config.yaml
n_empty_slots: 5
balance_bias: true
init_std_router: 0.011
rope_fraction: 0.25
decay_shape: "linear"
train_tokens: 1285000000
Below are experts of layer 6 (counted from 0) of a mixture-of-experts language model. Rows are named router (the router's row for the expert) and show model dimensions 96-191. Each number is 500 + 40 x the weight over its row's rms, rounded and kept within 0 to 999. Numbers have three digits each.
After each expert's rows: "mostly gets" lists some tokens that are sent to it at least half of the time. This comes from a sample of Wikipedia text that the model never trained on.

# expert 11
router:508464473467464560522500520484542546527535519471485421513466523426509501484424538520550486539463475457431470447546507487507561463492497558416547493476595520545481488474531441478433477454506489560548484497565556493503533601524538529525464481544484488433480448459480447507449439504440470486
mostly gets: "*;", "|", " †", "',", " –;", ":"

# expert 17
router:456614522494516429550548472453529466524506494516442520487549518538383480563566454489483483518466498581515529516515496491519484475531517452419443484454531468509552430554523520507504513533451510564546519414520455511475433582517532520545486534572543473566428479469481560479524523489485483438
mostly gets: "%", " ±%", ")},", " households", " Votes", " census"

# expert 4
router:509500474532459504521459548520526424467552515533579486561480484457585516562500514512547551493518512494510475496501528520553527478469573543559581487513480474529458496424485498475521520515499499504401500524464523514533518485436505543489480509451506534553501492525514531539497528486458490521
mostly gets: " made", " took", " began", " moved", " held", " received"

# expert 38
router:554528483460451534504462493516515515500524558536476498492517547520496411557515498478462457470540559525433479538559473535430519486492554528485513484545437509404487503533425506510585492577539513510496540486486471503464463499535471542462519470459485488442473495498443518507471507550438461492
mostly gets: " politician", " director", " Minister", " Chief", " president", " producer"

# expert 3
router:584500496428536476447481476450458467427540470500442462451476502502513508492450510462566459469500480476461491465549505465511481446493449469512581523497451449500506360507480516470574561512544475520473592474445602518509569567542502512506525483478461484468437563480430512497514437513519532458
mostly gets: " von", " de", " in", " :", " du", " of"

# expert 32
router:466461424509476536535459501403516462531438518442501525533478475443505470476535548462478470488513581522488430482554470525440534514455479496491437482471598516483549530513564492449464490468451444471447488532490480473532538538504551484488476498483446542486523510503485598429467486418547471540
mostly gets: " ==", " ===", " ====", ")===", " =", " Animalia"

# expert 5
router:527528489485552446527538539442521521485463508530514463543559508459497490463509534538479485547415514436471546458497506463527542469488544504529509564567480512508493474462467517464506522508546475418537492487496502476550527499546559589516461538531553555465499459493450527469526493495530427577
mostly gets: " until", " before", "After", " 2007", " after", " After"

# expert 21
router:516553556466473457451519522488550473546569488457461478455427496494496481424538513491484468545482569483488544553465480428454455477475466451448497510503534532520462522516504428481502446496458533543547493471537497537468496469537475496527540424599501436473477488499506522503510515523471514493
mostly gets: " UTC", " (/", "ي", "و", "DST", "ا"

# expert 8
router:545424508483480475545495520523491466479536469509500526548493483484472521490539478493539489456532464546570480500542559464452477507497482445482411527512537515503498508455579507544438479462533536497477517541495528502581380431490551520510469524495451566444507428516440513550548509498525521483
mostly gets: " m", " p", " c", " d", " t", " l"

# expert 0
router:469485444505434478509541532527457519501517539509472503492455456523494503505529499540479592489503546511497518516491548502562527536492523457451462520509496527496508540531466471545508477503523537486466488540486436423531417499516409524466481410459452502546560456486489417494470476497532550452
mostly gets: " pre", " sub", " con", " inter", " trans", " mon"

# expert 39
router:558525510468445467500514566485484453447580512492501516540498490449573509515509518545554495430472482495488526474525448583450527518499524540510513531456513456564459492427542470511552529476576427516407564484474507484514635464451488522520475505441460535524467467542527499564535547498455512557
mostly gets: " make", " provide", " create", " give", " find", " regarding"

# expert 35
router:456505483482569480435503578514459539510474430489430477518510467523531520460527533517446493455499571471472505482464467511510426497516401529463521514465526533482519501497574446433393465513509480538499467529521503512479529493515507559552482497429493481509574514484470514513475553501486536526
mostly gets: "han", "ž", "jan", "kov", "ić", "ak"

# expert 24
router:444536489572524546453473522567550538442486541547461555461494425528427474546548512515452527453537529475467482491479473514555455440585426469429414534472445462562503575456480487466459469564449531544473506509477420520480510482517518504467455491464472354536486561487560484506493525467551541460
mostly gets: " September", " July", " February", " October", " April", " December"

# expert 2
router:500521469467470562490495463507509555467476559504500573480492540521533440512545453500489584478530475540458474469503478462463489502518600519533470444476517552526473513553570599561549498492531523510474437527497471469429497594450401472548509483466490535511464465512468476504429479527497486481
mostly gets: " some", " many", " several", " early", " small", " different"

# expert 10
router:559540523532539577554410480424495603474547517476537443548528466440503511504477456497486537523479516535450506460519484481543441461517460513423565424588498561461553465549436517482556466546518534439568512513502486539503455489531466548517521510505478482485497443534469474480426468520446476451
mostly gets: " Sir", "',", "born", " von", " Marc", "featuring"

# expert 26
router:507499521469548473467568450517455463530521486452522531481527510486459525365467548523505476547465543478585487497523502479439506492477582478552462518556534540510502477488490483502470459503519515551507531485499543491473593434497561463522523521514449563596526463588480483470536466483461598549
mostly gets: " K", " H", " L", " S", " N", " J"

# expert 13
router:430521473570508509528521601488524445520457521505430552554523505582529507507463488466515470513456464507499512486454506430551503362550431436474500538539494515548492517477498500497415497484450568444647521530470512470477570486518495446525508525483547519505503525499496466501536501534555497428
mostly gets: " —;", "%;", " |", "|---|---|---|", "|---|---|", "|---|---|---|---|---|---|---|---|---|---|---|---|"

# expert 33
router:520481489440521423500541393520460534465536445540553494444505507463507484399521474498472468434480461527506491525472485478565462566474555510512499518501539509512489511470462504475549466501499543564452472489491482484488387559475369489519496496470520472501497524437444584461538423490499454528
mostly gets: "\".", ").", ".\"", "!", " .", "?"

# expert 37
router:513487512533502459452482555539526442472494538490493455541534518518500478478530497559425511472460541503500490604488551474506473470465545497484553521489557449479444469527491510501490504554465480477576544409590485501491536478551448502445594478553509464427503505510474524415491532510432421484
mostly gets: "Scientific", "Gls", " Occupations", " Died", " Passing", " basketball"

# expert 25
router:516509559524509472434494509490541621522355487513490457446577509486452536497525559463424476493512549493533481486469462608439435493473491428555576522496465427460533541479449435465514498568477513469465517478542539570441475478518527416515523563467506536510488510509575486548495511540474503500
mostly gets: " %", " Votes", " Carolina", "ville", " Candidate", " ±%"

# expert 36
router:518446458563472447515476447495515539544476528484529471443497535513472459466487462476476586540481458507577569492471498558443461458454480535496517547527495511530547476483501476551504452472461417515524509494556482503431415525555490454517549467499467459507550481418502527507503497491454462544
mostly gets: " Avenue", " city", " Township", " Airport", " railway", " town"

# expert 23
router:533459546524435569516506470492427461488470476485492459513556482468533452464461584445547455541512482527541508525542546537520530575453494526525549487503488527468496476497340460470498526439534514481447512596503529494418448568446534483491495566507479482455522509483489546497496531514543470500
mostly gets: "th", " Award", " Championship", " Committee", " Society", " Cup"

# expert 16
router:510534540449534474530505512478510439537576552455499460555479486474528555440501429525400527402449600497557523510477496499466493540477422556475489468494496515488506594563451501537461453504449509572495482522476508444503487409426494540483536467543460505476490468530552453536564449547502546422
mostly gets: "ō", "ā", "{\\", "ル", "の", "anol"

# expert 31
router:491466529531568507462430519478460555527529490546562469526480497465475549514441460568576460483560513476527446483513454531569505546532489529489499469458524466544429503511495566530424512503496426475539488464435402498519465473532484574492543517557507566488566464514452526577563470547588482504
mostly gets: " was", " are", " is", " been", " has", " also"

# expert 29
router:454537454507558510475462441453562552514484477435550506543490544487523443528410502469550546497504416484494496472556624511518546462476516508441436490503494492559572568534494474498514527535534487538494488518504578525566480526510470504555525500548486541483508598529488412500439497503464548529
mostly gets: "The", " The", " the", "=", "the", " inaugural"

# expert 18
router:402506481479536507526531532530479486515414488529483462468501552474495483517536520519451519474533510494531539417470465499514555552529576510575513488493440545491529441471510504473495530510435525450517464456442590492447380509461559496471503568504514565455493490561424557578564481448591505568
mostly gets: " that", " which", " it", " where", " him", " this"

# expert 14
router:505471462473457569547473486535546477449526488532534539533548527510538493559451504451471518511536489519424452531546542491520495498511534504569497524497514493475517441599507526563566516464554453500466519523545466406481534504468451507464458433432532494515468562493488488472511507477498491461
mostly gets: " New", " Old", " Nintendo", "New", " Best", " Great"

# expert 20
router:579572511522493526483529494491496540487450506510475537479495533501529459560540496526568434516510493431450467466523478572490526511474521462590527407492525523503540532479483546507515505419454525461490481439478521533490438516427538539562587520529563505441522453454461531450517528470523528542
mostly gets: " century", " COVID", " week", " nine", " centuries", " seven"

# expert 27
router:444478518528520516545562432482452488448511443503515498514463527480471498559485534467596474556491540482516526498554529551526462551500528485536522520465456451458515456508519476506519533389530558493532431550456532436528428507482493554475555477438498456533441566510519514529465545494486488482
mostly gets: " Records", " Health", " Entertainment", " Affairs", " Services", " Medicine"

# expert 30
router:514505529524448579533520517491559469468619557472477457491479485516497521529528497543525445544464474478551484581474490466486509504500465511499557508565507485551488516502493539537410543546454516505490507473513508594437475551455499443486504487466549531481453493507545528531527554514462424536
mostly gets: "″", "′", " Clade", " Animalia", " Phylum", " Arthropoda"

# expert 1
router:388416497500433476490509381490552544518446437502539614573538550508502499530437523483525598497509449518416507422496523473521532477539564527493485504473435539516465569533485526513470504507544501479558456534521517532529516483516514452525496527550497564448489539539476444498357548436525454451
mostly gets: " his", " its", " their", " her", " His", " Her"

# expert 34
router:461451531458526470477446580521483428559538501473514526476477507520498496567451458510525549532559525443424501514479490481544552512525465490477487596491510430497401490504470498513487475530512524512474545520406456479570571466546506542497471504508487537512472493464536452495546510465567520453
mostly gets: "seat", " re", "ild", "Be", "Ed", "Go"

# expert 9
router:497539512472477487553523430492434510491483546546456540448489538493486479485502583470508437512517549487500443538499455471543531512545402494493519514553484488404570453486573534457539520543507482504520454480585513507545427485496533468569535470560603522448533485494549478479412531438535566529
mostly gets: "|---|---|---|---|", "|---|---|---|", "See", "|---|---|---|---|---|", "|---|---|", "|---|---|---|---|---|---|"

# expert 28
router:426484514516568472466480468558509498508532427526529560451497498505513519449464495478511537520495556543522464507505491482483542480480468532489450491490512527598542517517509473552431520502507523453445542589538447500547484498538509468459455458475532445472547516577526534456545471477482512487
mostly gets: "–", " −", "-", "+", ";-", " +"

# expert 7
router:467507454536509534489485554428461457501502499494562467564497451482512514450463470539514534544535466528510520480519465520443471453547493522560478501489515531565563548484454529494564483497415371510484552478447520548468572518496501446521472539480509467543491488489559481465498449469518459568
mostly gets: " north", " south", " east", " west", " southern", " northern"

# expert 12
router:499491473525613530548456481471451550489541484549530508484454517467447486554449517542514475506575449506505497479470491473473520492533537556511496463425508547523521555470502480556488512514530530524545461516477591511561635545483465487483453530529547525487495511556470481429636436537528494432
mostly gets: " \"", "In", " '", " In", " During", "After"

# expert 19
router:474460492534500486483547525521496477523415454535492516507492456540546554488561466517527395518420469493570551532498520521546544524451498543557475485510429496439565518470560507490513508437454551483510457499516555490541402477459563441404454463463547522559518523451534528471482556484503504556
mostly gets: "ions", "ings", "ers", "ans", "ations", " They"

# expert 6
router:587518497504512463482466513549455458546491440460547577479515459530483501508538466490458481454553613556497539510459457497529494477545542464471469455463496467497509487463524508499458500524523552502497421501514426536527567469530464528480508515485554469546568497554496437488590507570458511450
mostly gets: "List", "==", " Among", "In", "Description", "As"

# expert 15
router:465489514464466527523488525446551506509468524523463469419548526561497565553563545554551492455431604513509446497416509523386484562554535533522530482472544551528454491462590504507434446482501501488492492501447463453460521436517503432433496515530488521505462534501528479526578455485515508529
mostly gets: " 0", " 46", " 38", " 37", " FW", " 1"

# expert 22
router:526499506499472473518555503544473504565482506464535546452500504510561552475523481520543399509481490487536531531513533502543494558463482525552467461431408444448427482506520507462506517514462518455550429473489522527455431477447508479478463562430462538541444536459562569476518509517507524506
mostly gets: " success", " development", " evidence", " relationship", " activities", " research"